From a checkpoint of a small mixture-of-experts model trained on Wikipedia.
Training: a variant of SOAP for the experts, 528M tokens.
Below are experts of layer 5 (counted from 0) of a mixture-of-experts language model. Rows are named down (a neuron's output weights, with its number) and show model dimensions 0-95. Each number is 128 + 24 x the weight over its row's rms, rounded and kept within 0 to 255. Numbers have three digits each.
Before each expert's rows: a language model's description of what the expert responds to. This comes from a sample of Wikipedia text that the model never trained on.

# expert 31
Description: Suffix pieces completing split words in prose, such as -ises in devises, -ept in swept, -ined, -ated, -ings.
down0:098140133143138116155168116115154129113125135136110158082092128136096124125176101154149099123092153104147145065123087111129159126146142103090148096139110138129169139105124124125134138148083157108070083078104129114090083133122142147129132127124138115128107127088128114100124136124121168162
down1:147209159137119163100147123117143146139110101097076135131144165132149105089093152146167117170164125177102108105144122123135108139135149148143138114120150142123135151135132122108082141113142150097120158111149152085120136178099138116158117094096138125124117154108163130175110104144129080131
down2:118113091153151176097157127093123133102131087099157121108162133158131125091137104141151184135158156143142141133175099163150112145119176111151138153138163137135161155142152102126151126131132148165133133127138120121093117117160088131113113107130104101098103178101149129110137114114167125181
down3:137179134126143160136168108109150120116167172119141138112108096096146126132131139151130129103153122122155142168123139095063142127130123138094128145154111093093112175116111144155131108129127147100140107101114131109142122148159102159115141101158118146135106164141163143122121112134178137124
down4:118142113096105160094150120116132168117177118081150148130135137136150098093147167152123170089107122174150120128152119142156125105115129143111154080138088124127110123143110147107143134152123147089163121106141123124088117169175094093139110119113076069105155136150129137066178084108133092095
down5:134107101122082121132067100153125141164123092128094121105138127104113151119156118092103144182120092149180145160129093102140119106130104151152125099162136126154133129127129093103153140119182113102160118133150128096107125109159082149124106094175129074148109113127104142122106108094103150114
down6:160145135121108165180136087157143172126141133118086136141092125158106127147129127133116100090149110144110129155145142115102099077069129151087167130146127133085192121108080143162143094179140105119124139109064088137127142129137152122105113090142168121183157134118156137113122135090138106078
down7:119108130140078137117107110108104142101159178089165111136173119115097133127135133107149161153150115095134126169112131156115164119093119124152129136136124143091129145164111110149127120116139119130089113090128076173147114124139139153108164144108132098142160159134147104155107127101168103112
down8:124135158140113098113109146139102153161144139123112140162130146090126137152148151153133155126116131131131103162116184098135093132138176126122125144117093105143147135167141130092133118134111147129121076091127147127106136102112136134122095125136104145088131131106114107148118103108142124105
down9:070174150125136098130170143115120105128096138085092145074128122152133145131128113120134097155147149129145095121136129122115174122095113131112134118141109133145142168082094127124133166156132087118151138122157137122176113101150115115148111135101156133151111122149106145122164159141113089107
down10:148118143104128127100143083130139123126113163125129108101117149143122174124103100147135141096116138122122097146146133114152138132077103140096119138116130131127091109129167098143106102137146129099094165074113122146148115128138131134115140153126144130163139153149125066145182101179109115090
down11:104101110124128133088149109103121121107130118087126134133108141146128173120148092126092132176137115144104076129105087122124121107114141096108134119163126126145142120101160100137119146136124134098142154135138154095117152129193184153150094144139094140166113160136146121121102178121161106135
down12:136134151119144148108126160115148148156106144114124131150086100173143109126125119132134097109102112134172125141118138102125113103120077140117074128149111121119108147135105164121109165145099113086124077173163104140126118157088078177129121138173080096152140114101089149109108133117091122125
down13:115133091148159120145157130116142138148118125105132137165115095144123131124126144096104154062108133117113135106098077118134141173097151114120132120104118189099199140157140155146111141116159114140139129124162118120072111130146128133111120159140096151141091129186178102108127087166144118125
down14:114156145155139113112100178115122156135130084154107099140124135137175082109113169166106142143114098139124137088101140112135126184098142145129112100136130124157164164119104142100110137100116129150124126126118088095120135118136112164143142113119160108131143096111135140135103119122115149082
down15:157088119102116142109125120107110139123152154156144182118139120151174090151091140109120122112140165139089146119098189136138170138090123120130116125143132121141112165124130143186117128137095098118084089102165163110140136136138124109127146066153099121152155125141111156122127144143153133110
down16:141134166094178128141132157133140147106150157150121101117109109134102093139120147130104121125126146159079098132116143147105109147136111089120137118143140081113092131094085154113135105185107116131148090114122104117149065119149196052156165084066129138098152116120132144103136122125120169158
down17:134142129129110156128121110153098161085104158115138156117115168125147178185114162148134136124120114119145101093119127131114162145118149098149104158093123118139120143146132177103103114136095095137130133104128117117149156102140146133156115110119097116115154104095132086098164112187080101160
down18:098158104133140125101173123125150128169137107150133106147111160086116140164146077141124117166182161141138100140112144089134091122121145156120148111152101131116140158101100124156097137129106098128142157139141088126171159190129095116126152116136145172153129127145118137132116156138143100097
down19:106134146183169109122113131145105092144107141092149113118151105150081141126117119137168099165092125088147121115148102110120132119095093113106167169128134133152139129122161151151160127138121129132124158125121084115088081092104121152138109125160100133125097082098124098138097096141119119117
down20:096111138148136082145150130130147098115138137140142151120099126151105134093134135160101060162118195097112137176105075121123127146084112154103144153132124118102140175115133162148095119151134118105151155112138103099113129147156114138120134137154129102106149142090144168108146144141122140151
down21:172095147142101103138117135080110128097121184130151128116121125113148134114094137103161076133133116092127152152112140116108171138090127111104109146145113132171106122106120146107169123153142094093164099158129130168131113130141147123141110096138132141143124146111135117078111137169161162108

# expert 18
Description: Head nouns of offices and organizations after a modifier, such as Secretary, President, League, University, Council, member, Director.
down0:117091121131155110133121117083073125120101148149118141073172106134132135111120166121145137136103149119172136102118134157101093145122127118146161160161131153127120103083154162149137132151113151164132146136131122126157139146154103173096115073120128118138112186143110183111126178125086136109
down1:132135157132107120130137143156124118115140106108121124130142190134122125093115156140163094134120139085122091113120091124104171149091156150156166117111135111121094148130151102134152101137106113092142129063136079118121114152109129135109155148146158148167122163148132174143118128192137087113
down2:097094111130142109130133068109092138145068141150135122159150138157157144158134168081109141099111107145146134080110114153092127110130150139134126124152139126124110119108134091122167139114115136134127115185108181107132138123120125140134106122137135085088124094111093124071108122137166153133
down3:128154158159042155141154119154138088098140143125121115158112131097069141108161124147100124143104127139119146091122122118161133101145138091166097165158115114111120122182110137125152149137068151158146147155105118113171144124149141126132114102073108127115121087145117166155160108116104147145
down4:085125136121159113147112109116126148123110117123126113113095109113116089098145126142135098092088150136110111121163123156101118155067125108026143126115104100121150111088112166126167128165123102156131120142101128190110101182169160111126150124126146128121107104091111165150123126107149170147
down5:074104129112140109083164145159130156107135134164145163175114152118136158121068123125170133163125120123150125159103143098092134122158136092149118096153112110104133163127110141123110133120119112140113123113166167128039116112136155099118139144129121168093126124138118132103114135120135127141
down6:135143105115108111126160136111146190118100087072171106133160097129108040154150160128158148133132109141163140113143078115120162144130161106129127133101111163132145123134100108147156142171146135139154112136118142142157102137165112095145149136145089115158131099099119098099116140146120096133
down7:125131114102095146141132105094107153134138178106097140137158109117124184178113133137121128127124141128088092122121105130173132144167134130087107169152152137099131121124134135100148115127160100161128133147096120109127096124141174138128112153103120104123175127103159102100107128131144056123
down8:156148141113123106156151117121118146112149130145126167143105130123134149125139174134107108164109147127138165133137113139116114160127125168072159169147098101140134159125114116168141146132092174074102106134181139127143141157136139110081152067134092151147093138123089127156128137113109119137
down9:116157111121166160160148124097145128134154144113141119135149141174192142102141138137091151114147104123142138134092138116081126104153096161124099127091106121153117118104152147136109116158106125149107145140098117180099183168126137197098111109122159095137143113124140162153156157110103119153
down10:179131121123104131131153159134091115167093148113143131081127126133126135137113114137111102127177141110148119139139174101126152113105127112055139086117122078112095170092120165152133113104106122122186152123113096132121171106107155117078112128119135135140151153130087148090142120124131120179
down11:133116129125157116145146137107128116118075113140124126147128134139134117103121104109124134117208100075161124134093105124144122159158124120123151159153088131169121149110100106120159122105146089151124116136130106106060140130124098163194148116143123143148157158112137112162178135135160114127
down12:126143108112101138126125135127150092147171127137121182116120100139125125123111146147098123154123178134177116121119153115133132144153109154173126141135150121129122141134140138145128120153142084097157143152120134140206139111122141120119170110144102120110139132107146119115103145125129102125
down13:149099139086086156150111145128171142138095146105118147117173195156143119139136124133140147122134107126145150112113138091104119131107140115108155132082074117121106179127134138134094134150108097112107130133155074117152150142154164151111125109133170141142143160110126136088140181129115160122
down14:113175112149138120136163142082108165123150083124148120148152141154147130096152106139137095133136135097123096146060126117130131140118129140133103120164150112134151135119162099106134082152141162127124115103094113115130102136129128145127126125164160103120171158146142139078147052111108122116
down15:115106143137143069078120100116101118120117146115113160116096135097146093174161145116101163106134121145114132119126116146105089126130124097128152100120124181137151137142177093159132147118120166159110112102106170151151153115116106120133146094127153155099116181137146138148141130158126109136
down16:158143095131148130103144131118108106070123111146127147136123065132122092120149076140130134155109146147105107083128180184120129165110143100122115178153188123136119098104099115101192125149124135106128137140079145127136141110144114106153142119145129116133138108131118119118141100143092099110
down17:147099093182084128116104134128123148152172092148131131140154128149133155138092121106118139109136122108113118153106128106175137122137108109125171099105134138132114110130102107119120141088128106130116109150142130146135150135106087155117080124160103135126117136140176114125151181127150154100
down18:159133134113123117127197080118158154136093061085113145160178107140111108114134145090110125100104129086154138158149112156141125146131122145145131134158091155154139154097173116160120152110099120117148090156146138124137133185154146124119147134120128159149121098145119139084130141151136133154
down19:153131169117149154138126114120153125096119098122152122116086096112112125127100156141116134161156122109148175099147143140136126101095099142130066141112169134152113130143114125084109120158127085094126104114127109149110140124100127143120114143153091122183142086096107140109120145125148152130
down20:132107147112132113123133080125136081120137092125114112171113143106127117161177131179127119125105097140126083149124144111109090133120157098133118162125107106087108138133123120101182126142155119157157134161123144146117123114105111108150122141135085157109106123136129129133168123143097102136
down21:144103126117115161153174123166146138164143131114167144087126103187112109109099146126069099125105125121097123123145089100138120103127096130138136148119147114104158184152099130171108147124113163130121147096154113080185133124130127158128128138142188122159136115127111112150132113105144136153

# expert 24
Description: Middle syllables of Latinate words and names, such as rem-in-iscent, dism-ant-led, cat-ast-rophic, Colle-ctor.
down0:137124133173144114154153154122134099076155101082156126098132129139105147127130170153160166127083108126108148133095140105096126129109119134129080121157132146195123115098157158181116160139126122140111172141096180102111107120104134141111080093124119198152098096138084113102113128152131112144
down1:113116101144133216129131138111108140115107143128109118152146154131166170171153144116128163120138127102121126115098081111148127138142081127106121143136147142139102079117076172127144061130076179100113126151138092149120123153105141099155160136142100106114147153112119154161137138123147142129
down2:169174098120109127088158130115119149108121131111118146131117193125122105121121152112105144090123145143152134110117113141138171162145157136121126110103162131113136143123130145163167108119129138117138116089139130168180131079150141155138101111141106096154176127135105154126113124120157141109
down3:097097122086153118171123112122117184125095159131130098093143139073133135088122098101118165131098105137135114122134092148178146139149115138102162096110100093165150112103156134131152163105117111122152134101135127146102138056133117132134101117142145119139121138135136127104108095143118117111
down4:130098101112114114120148134132102177146147093123100117089117116096176153101092094122114112162151145107122125096151132154094051136123142152093139123152145061146118166106132129089095094136137169093125130159101095188142108141124129141138114112156087152105128117130084115091153129154094143125
down5:111105118127115145088123127157139104143108122144147151140166171149116102145099121097150148108128179103115154148207150118140072087132079106124128153107092155126141161133152127095102172130155088113126104158087131159175171132124103151086169108141147125135130134098135125123142117099145186114
down6:119113141111140112121092128150125111129141121107157130085148121124099105111135128167122151133142163130121149157146163129079113075144130120091115124108135120100128109139119152125130120157112131105136079100154129122124093146133124141092154131108089143157120130170062120146168121107180122094
down7:137134142114139121137146138096127132109091147129205099114156091092155126126130122128105143139066140125140163137128161094124096125138128101129170139142085099121136108156163153144112176185164113104124145067107128148113167115135100149125136113117146172117113138137142143120159138135085135149
down8:130113119147131144142121137165118077071080107119122122116166127121140068088143143135095152177123169124130140088128169104104108154153150159131128140116147135156155109120092118134139178108173084155116141109115107137102169085095140136122075125110111105135087090128143140126120157113129126153
down9:123131157165140174132111129133125170116185140169146189057154133079108151104098125119163107151155170098137160108080148140139148112153145122120109122124130154136122114146158129132125129120139144107144119134143099150164121091141153140130125110083122138114182155142154093130140128140120111127
down10:142162118086093094118123132142167133164171133143071134136149143122130120137140151167131117089146135154121116127174102093127096123105106167137151092138134144135141120124156105114107105146144141123156117155116135140076137130134149089090148160126140111139104113119099126171173166106155110135
down11:152117166144164148107149138137138113138100131102127133123138118191120102109090102127120116122105120106126145108111127145148125145147110149114104142084139160129118151114151139106101113103160174133120138118125150105116115164104133112120144126136048133155147101108176139155130110113100134151
down12:110128114139103107136139172142153139116102137149132115156115128196145136172080148147130063126163110158162107102134135120121144150187096124131152102142111128166138207101127145132097131132127140118119159092061162077096134128137097101155088156123123140158146129133143144116141143145122153134
down13:132139126129137143121162118109099116089127126088135104150147107114189106137103151157136105133150099129114125106166143125137127140073141103146107116124151090135151097128102119130156088161117153117124112113101150130202110111119151113147124146143137089100158130135095105117121146116142138157
down14:116109112105133115137121114091109134170118109142176161093135072153108091169106104153142173116144151155129132130089131114163141084109167118117153145179104115171122113148128162136118118122127145127075110109105133104130180115138143121148061135125180115122153081149161120137152151122139109131
down15:131134115102104117134157095092091133117124141155134139181143145119140112113118098140178132135127120106145161119136088100129107089098073126108119063130145111126097124127133152091168121142106173136148106118097123154143102114149120085086152136114123099147158167104118136100182119127118096105
down16:123163174161138082123120125164122174137112083159144115200141138168106124143147109165131121146088112143105137149145112123140149154157171095107138146149089167152091124104154087133113125109128138147146103135141088122162127130130149105163159129155106115125164127155154132121145159123131119086
down17:101149110116127160101150089162117122151173102160111139128097156114151107148146129119115147122144128133088202142110147148140137171096083181135165086174149109095114072157114140121126138167150121107112157111150132115104119152151079153175094135102110123128106134100102116150167110121101148137
down18:120154086112106141137140113153111111145119109134114159066135109145112073128178137082117161106145095121118110134140096114154113100139127147094168125125135121137150160135144135175122121127172105157087110115130128182062101122138105135110161130129137164127111100114149135111121081122168147161
down19:123115129131142118155114096145113091130138184126121113197167124134133178137118132106127093138125110142110104110144109116134135170141093118157083130091188099119125131129132131118086134128124126085123126095117156156123130147157128074135137173152075123170117149177115118128126097123143129169
down20:143111127138096112111116075112146170144151102143165120125160132112143091125147155102169182129120122127131114149140073148145157101119137130146148155126133124140093153125074145114164146148077105079081173121177094149124105143137153120156143104119123129107148114131171122134153166150109106136
down21:118194130147109121098069090156128138167133168128119092172156069117129068139157120125101139129129122131109128137136110107162109124166155139150140081110164097152094124193123087127135113143126125145128145117134123159150128099126130140109134165110144111161134130141132153107174133139130111110

# expert 26
Description: Country, region and war names and their second parts, e.g. Nazi Germany, United States, World War, North Carolina, also stray digits.
down0:088158159149127114162135132164131186131077131094118120120117171171161099134080148103156115102105126163124128134087128110134172137132103128147101150117113157162096146113103112101112115126115128105124131106151138129152154154115096160097126174114146120141103108133121119157101110148092124163
down1:138123119137143104116097105125131133132174104120117114122093148121114091093109163108092126108156116129110121152144129108141101109160116137116110159120130125134135100115156122146126086166127153139090146135128140109156151153122162169145100093123126108135090081152156122051153123111062122140
down2:143161161144110128168113115179127119103120115140158163124164131090115132098115180125101175096152127137140091114130141117118106160146119128139110152105153124123099099114156158150114151101124135121159082071141141119140136166152188134117090168166130145091120143119133113112168101134130146168
down3:206128117123136119120123116122153068089149126094093119147143115117125106134130163096103095153118101105098142153169143152102139154156125159122097095101109113144120112124157093146126131153123115070095126097134112157130120125133161132124131104131135171112134128117155107121127125118099121127
down4:090155113121130139133113164157121152123096108190098158155085142148089182164108071144148175108127131146131139171118123117135130144117122148112112137142119125115147144132136152154128126142185165144096147104141129148109108107092110120104099093108151124128121149096075116162112103150143111089
down5:108139095105135126129135137112095104118100139134111157125125128159110140106145170125126124112130107112122123146109139126208116165110144118136129136148185139168126113101134108125118126120128094126135126160122139123133117104120159127140143093135132120096162128135154153150168140133096082153
down6:156141105089112135130153108118134144082135105146109082157130145152149085092173122114099115103131130133084177140132168115137129088118161143142143162121096140163107104126157091105113092114129114120108126166136149115113115111109138103131100118124097121133094091093138182133138136129146136084
down7:132136126187124157138078141132133141131084160136115144118143110085164132101109168121119174169101070126125147114161153088133105134112145155133098131140137088105155095152162144149108121114089142114139127138091161170133145136114122111145184089128146141112150140109162123103139129141123119155
down8:141118108164140148096150117119127118150135146087122129126145122160151120119145127114112125163144115154135115144093106130146132132120143126131110149135108158099146168136110154157170101082101122114148103134144096142113135106166088122105111136148104125180131056112140156151130103121139104160
down9:126131111131100148174180100094125116159123149130148117125147141141145115126130138114154132108133101160067172131130118107086109163114094131158146067148137098110130119134135098146108131108121108143096148098112138123113137171098128130128118156161162140156130106135122138125080081098140165134
down10:109139101146100141135122116135088072153130137124094110130118145178121122136156098112148154130097126127136131107074165126139115109171101114156185135135184129114136135122114101103186088130119082131139154143155154152136154124145154109184140111138153127146108126147107138096137132083139093139
down11:129128122151151178150143118158149124123121134129110146139123110120107143123134151131139119132131133113143098078093116125124107135113117082126147131127120133105140187112129178140137126126211105142159121113103123140166126159176176132132113138145129138131159141143116135154121145115126124197
down12:114103115110137120112121117167149114158069100103171113139161132142149115101036106097114124119170131122160147121157161106151141120065141138101128113115093121145192120139086123107138110083102144125128126163094140150105143115122135123126090127126140137145134108122117143124116131159155129113
down13:098123140134101130134103100094130111151158128129117145140096137115148138100116148176083180121143124115106148155121117148109165144133145122162121122085149146151131112137120123142101085098144100129067125138164114145097139077159121168118134122140075077117103135113123139167100150112129138123
down14:113143115178129139134094150160122155129114125096123113114124088110129125137131067187113158154156140111103133144158147168126128152145111148130140100162117070133062142090115111100122124121107100141158116144169104119106154132089110166111129157133104149100144152146116173091137165145139121153
down15:137115139128094092177098118138146154130142080148095129105149090080133129126166092118076130152142130151123195104062096104159118131151104161123126121144113152139096120114120104141181129090097109158124171091105099155101090148148130138138115127167120156148112162134164111091139147150135150165
down16:161129134141154124147150160131108152106113131160119151113091142118106154111148173143101094116127138154085130123069142120133116130142129128100145156106181097211152107102119158120154119160124114106113145087131130126127157078124165168131143113120151139108100128107171091100117124138138099116
down17:134126129160107173075089127162108160131136080127161102149077127088137095145127096149130141123131155172113162172135104122127152108206132143121115132092101077151140074111166100125146143174147122161147126137108111122119148102104153091137161138123159120123137158130159137126121131143141111104
down18:140126092130101117137116160132116124100137130115107131135114172160139166173169121167115049169160136106107106126101105122106149144133124130111126112105128148095132138125133124097135169146130133171129116144114100163083129135108163127110116132122122157128155143143119168116145107102136125130
down19:183142130159097128123145109122117158114146125160130124152141135122120146158191089123164162119077147155139142106156113155152124140119094150109127121130160094163142119169114120131138074149140118129184140183119112145125153199113141125126113102154135115160110165089106115103134092116102120112
down20:166091177119148078158136123132083125158153158124125116090121134148163100137139202100103158148093113130152109133117107127113152124097131139139115129126104086154106160112117146162094120125107116129117107146156116150153112125171100125095115123130070157123119119120148137168091075140142084143
down21:134143145112127167117106133154109107188110128144087120140111069128109122118137126114157124081175137094123119115095147144161122138127119107126150120130137161149154104200112126155118134145140119130138139148170117091087117122120102144155136139134098127146129163103101090137105123157153093103

# expert 20
Description: Vowel-led second pieces right after a capital initial letter in names and words, such as F-ir-axis, F-if-teen, G-in-zburg, V-ez-ina.
down0:093120142112116111133131115101179170135107109118097113137135120119152114094129099156115119102166132129079151120104144158098108143146132167101150104130126149179096133150111158093086165122120082137141095131112133112160100111118123123100159122150109082124157095157141132138095078180125106125
down1:152169161138126124110121140122158132168128190125135146094146131105138094095121130135162152155107123126135087104138144111110140155124108147158154136106108118170175151153139154141053102091093093119115086106141110118126135160131127188090117099091107161079226103109117167123135173147096155140
down2:128182092110147138145098170130064093128109142148141134127117129138166130086139092110144111146150120147104088098152118105150172116121096128162104122115171134151157134146135078111146106151134103141124110115117111192167164108118141124127116121162100158094090144129105153158109115147128145141
down3:093122128139134097115125141119181156108102136124117069092112138159102102131163159112131134122143159135142091152134116122134146132145155107098109147112113108110102132125085181134111131082140136179138099165165149147072115116143099125155140123125081160102128128115168113145120087125166098173
down4:138141124155119069168083109100095061140153142134124122127102168159113155151160141142102137131166105138084101114150115110167137121103123153117107130093125157184152100146130135168100152134122155131094090096132131123133124121143120183124178126125085145129105180147155130107137121133146164125
down5:160109140140110183117110133120125122114125102092114161158133129120148125143111122107122112139161109146144067131115110122153084068139120110114162119133120157079117139184125142100113132128112147124122139107130177171136187129086142146126133129106131082133140110146135167159124155151119136113
down6:123100132179111128155159172140150131151117091123120114122136098105093137151142088107140116157152167179109112126131104167173144150181141164125135130174142151134151133121144101162117143113129146152087123150120115141155136117115150154132118150097152116119109114116103149139090093155078099125
down7:118180145094114119183136123105146103109146081121171133118127143127153158122139104109152110110137099147117124104139098151115134121097126125124176133151146143163118112112121138125112112162129124152164119132116137110074137124126149127138087069160106161087131145170098104132168115124138127162
down8:111141131136154103190136120101151126168124109131140159121138123141159132135139104177104066125125117156152107139129123164136141135101132114148136087145119130153125142133126132129147134162182150122132133137157154113121161115150142160127150122080126142153097133121117115121111124093118111107
down9:093127133173146119127149142123114148137164099136087120180134138114135144105105139151128115102102105123125138183142088130105108128118126144135067153115123110145110141121073125107108153130080154135110154144105147169139111183152152159131141128134131135158148118143092150111079130154161123111
down10:137101132137105124132126160162162099094146150138129105074101108125144125180109144123128173143163095146142160149130128126093142100146095094135080156136114124098139140120163099129129138119127124150157081105125128185131092160142104094171149137100105160135106133155164107108144145153136121121
down11:162138110152091141139150168166115139095105107121153142168123117109116157104132153170122128120146130092161137136184152130154130128137139117109083153086104138100130168111146126129137117096154145099116098117080133135123127138096142159151102110099120141119126115132122104152114140120123104138
down12:108139118154100153101149128098176111118184179107169126133100103128135146125107078105095119152151115080137113154105114075127161112145172139114125104137132115118117132085100146139136116132102124093117117155141134152133102104129146130136134146092080091118105107148097114080114177136059105181
down13:109104129128099100165137176185126147147128166160166164109155119124134172096120148158143135124127112137127175157110129117174129121142140106149123146159116114136154159078133144146103134163127129149125125156082124125116121115158130111100166122138084115131163145126118085141117099096146108146
down14:138123149117140126095134117091097120061108102096124141170118100108075116090122107122163135141081128143145107082129110147121138161151136087122125139127125178143172118143128172143135142168110091101135155173149127141119155142142102171095154130121131133150131179129145136128093129119123137166
down15:134083137138130124141058165118144117120060139134131127116139097098087122119093135153128132181123162077107118138073116111138146138164118138111110134107122146123123154117079157168148125101129070140104093148115155107138126144153128107123116164126118139119177121112157125077114108114134122106
down16:127146116158102137087115132110132127104099105148125172136132169137131124103132112075111074116118120076098117145122151164113159125138137122100119101113148129180121121149116076121114124166096152146109155125126102114133105127134094098112144148151121121096160092132124134167117093110149136119
down17:090109108125068137131130113161105114107133085116118137126142167129164117105123125108161096132102154122087182169135135140098151140072125163107131099145135131119124144137118156112124086122186114137117150102090180164135134171123104154120146124123140128083169149149134128124164147107144122110
down18:161121128156079137145091133128145150104062161141185128081134150148082118128153154131127168106172119149149087187128152139123143112150133118149106130108128127126176112131171092095124140144140134156135098096143105092137144110091119100113120127150174121093153143108113168121102082113153133138
down19:089109131106125160092153103071140125121096109081110141112136110124095152096105143119107096101166095135087132138124118128081124136122181157141092128148126143125115121131143155138128135094159136148105109160169140078123194130099134107122148145103156119099093178087127122141102135112117095105
down20:090096165128101142140163147154163125137121139139138108129169093118158125124079132114087108107106092142113139118118126110145100135152106142162148101134090115148113153143128096123157116095137109150100112099119170136125108183138087135129119108130133123155178076164155113085121138153140076117
down21:127125126127127089102161133140164161136096094100149128136136103143109168109164079123086167110107122114139143156149133103144147128163134116158127158144135134113139147159121124103121124170137149132113147092160114138096166164159157147098151119148165137131124157133109145115188068093114113142

# expert 5
Description: Pipe separators inside wiki tables after a number or name, and semicolons or dashes in stat rows, such as 74.46 |, 37 |.
down0:086123113133153126093158156144129105130135143142116109118102126115074111128144129138108133114117136173107113131136144143107101113128153134109099113135131099130130152137147117130134121101177126136089169157122131140178125078088135137126102148126107116120147111136150118130158108137147140139
down1:152114146103134147108153136165110123129152095101108143096173114136130111116128099149137127102162135126162104058123183109130119156118109133102141155132095127135118114115159154122119155126115131135172102144118154167156151098139121151106133165112098109150166117127087140132137116117176162110
down2:136173114146161152165150154124169122122164166115107155100106125156133132144099153161112129122140140124109120100115115147142133143110121159116129098159098118111140125132193133103146096109085171123115164168085133145122110139126095120116115145139126180104139099123139106109099142120121108126
down3:105145125125172100116131113135132128131115129106113113103127124152152133122113153158125150154131126136140140133123145116144153129092107143140101119108103112137120170129119142133116112101132115120108109115138120102190066166103106165103107103133133097142098127114123082137098118124099104141
down4:116107120171169139138110134092070134156113118179108137178110121133138130072137153133136137099138117122125117109180089105087101132100128129142136082127139104160091132139156115138155140093126139124126125153126094111103097116130143178142160154137158146139176131098185099110148127107093118070
down5:130124120136085150075154108105151088124090140141079113078108115146121165090092126136134176104091143171101159140094100067101148149125162122151099146150134161140149102118127156114137109147140129125118125125167145105154158144118107160142155171117141114091094113085121110129134087137139125081
down6:123127144137127141140140094154092132092137108111114114130091150164083159150099108143091082127141167139131133134157134117109175169150085103119137126100105157135121123161123136161174120139116140117154150149119082113078137109101138119140131128124104144122141144094159136136100142100111184128
down7:117145151123129123159101148126132160100158116106174146113150166123072151132157149153112140096132193135148118131126153122086126141130155118157137167178137083131178113144120108109111148117080119138114124126129141157115136125112140168126136152098149082168145128138133120129126124074129155135
down8:137124124135147152149138133135174149072133132064125174125150119105108112091179140141156120125090126122112139090140155135123115111141166114159113121118140141112138119100125134165150123119064134146120152095159162156136091129151150122142119178145150123155146109150155109151126089100181126108
down9:102130126110124128109131146128131147108098097137145116143112149123130159124115154090111107174137122141151119149124151163110136140147125154170126113142117160159126120142117115139076088169111089121138116151148149141138118124072117170145117167117093126084159161137172116146152086092111121132
down10:146097135139196127147125146149146117173119152144150100140131141107106088129127122106159104123123152127108164130138090114131089149116167135095121109121137133095166135122135145114150149108135124121102106170111141144176119128156099125114166146118150132087157155162151118157134102160147130164
down11:166133131081107092115083116127118143083087093099079133155140117155068066111109134111117186090170159106148096144127134157153130125172096122132118128089119105102139100175123125147148134079120110122157122127103129124085122132113118101143129117098119108117133134160121137156135087112147157129
down12:102123111141140160131068101157122126163119092156134094153111142078125088106152092116182106104140150128152123141100130121119118124095091119133144132111105118115132106141126164139102119123133097147119106109142092117125124092151181141134098167129127142101114113103134135107132115128159136145
down13:106127142116183150108119119117096131139166147187132135149144111121112134147133092091079123141104148070143140127116091171114163116102111156143121130139114137165117111098142128150118140163137145151095154138124133152105104124134111093118150096156085117103060143132144126080144131158163114113
down14:154123144104160141148093091109106130135122124114116176140103121194137126106121165141130149158130095119116148133086093111121118134110137137100129148146138111163149120147147176102128140161127145126113094092131119089143115116087133115076126146122174134132163090111121112139156123142119116115
down15:108127138096142117136115113162126126119159148125135139097126102105094102158126111133080146174121115160111136136131144164138149159106068147108135101133076108160135131071118139160134139120102083160131139123155130115129107115149103111126119164132092109132093083152105133164162150124135122098
down16:171136119172103141142109116128127158107119127106118149119071124126144097131122098095115139112113121154139128114133139143137157152118173112133153130116092158159131141118157108151155108121142136115102078104142153111154145118104123098153146136142128133092118128150093138132158142120089091096
down17:153141080141106136157130102063123135142098132142133119129132143143174149148136139099121124119131114138152145116117120134150107138110146160159106138087133094133136163166180119108115144129165091123122150114135146123102150126164140153170150065160137131160093124148098165088112101089119133137
down18:146122105147141135131093123127103100126171095096145117113116089095145115110158109136131137101085140134162105136174120097136105147151139100122125098117164141150116128148131108076177160123160110099108126143141103146143134107121075152159104159134129129158117143149143139112121116158142142156
down19:133093107115109101115100143140117100152099130131137152103159140151131128072162120129114128101141142135129109148105109104120159130105139138107168168131153127148154141119125208134101073113118140142125093111130085157152099128137161124160144120131169142071145134166081136175106086109161143098
down20:116131167089116124123146153138161139108130097135146138113129189141127147107081104127151123113091146131157126112152155132129112101142105178158103133188115128164096130129125134164129131139130133127126167149122123093153150162139164106096138119116123144115131136112135124121170157090094088143
down21:139128117133151133119119120124145116138106140091111164096108109120156145136089074157127116136138086162168140109132147123101089122097123126122166148111163098121120172113121105150160116122131113112139109148113120113105119112135123138094163126148093134148134056116121148145095135134138104131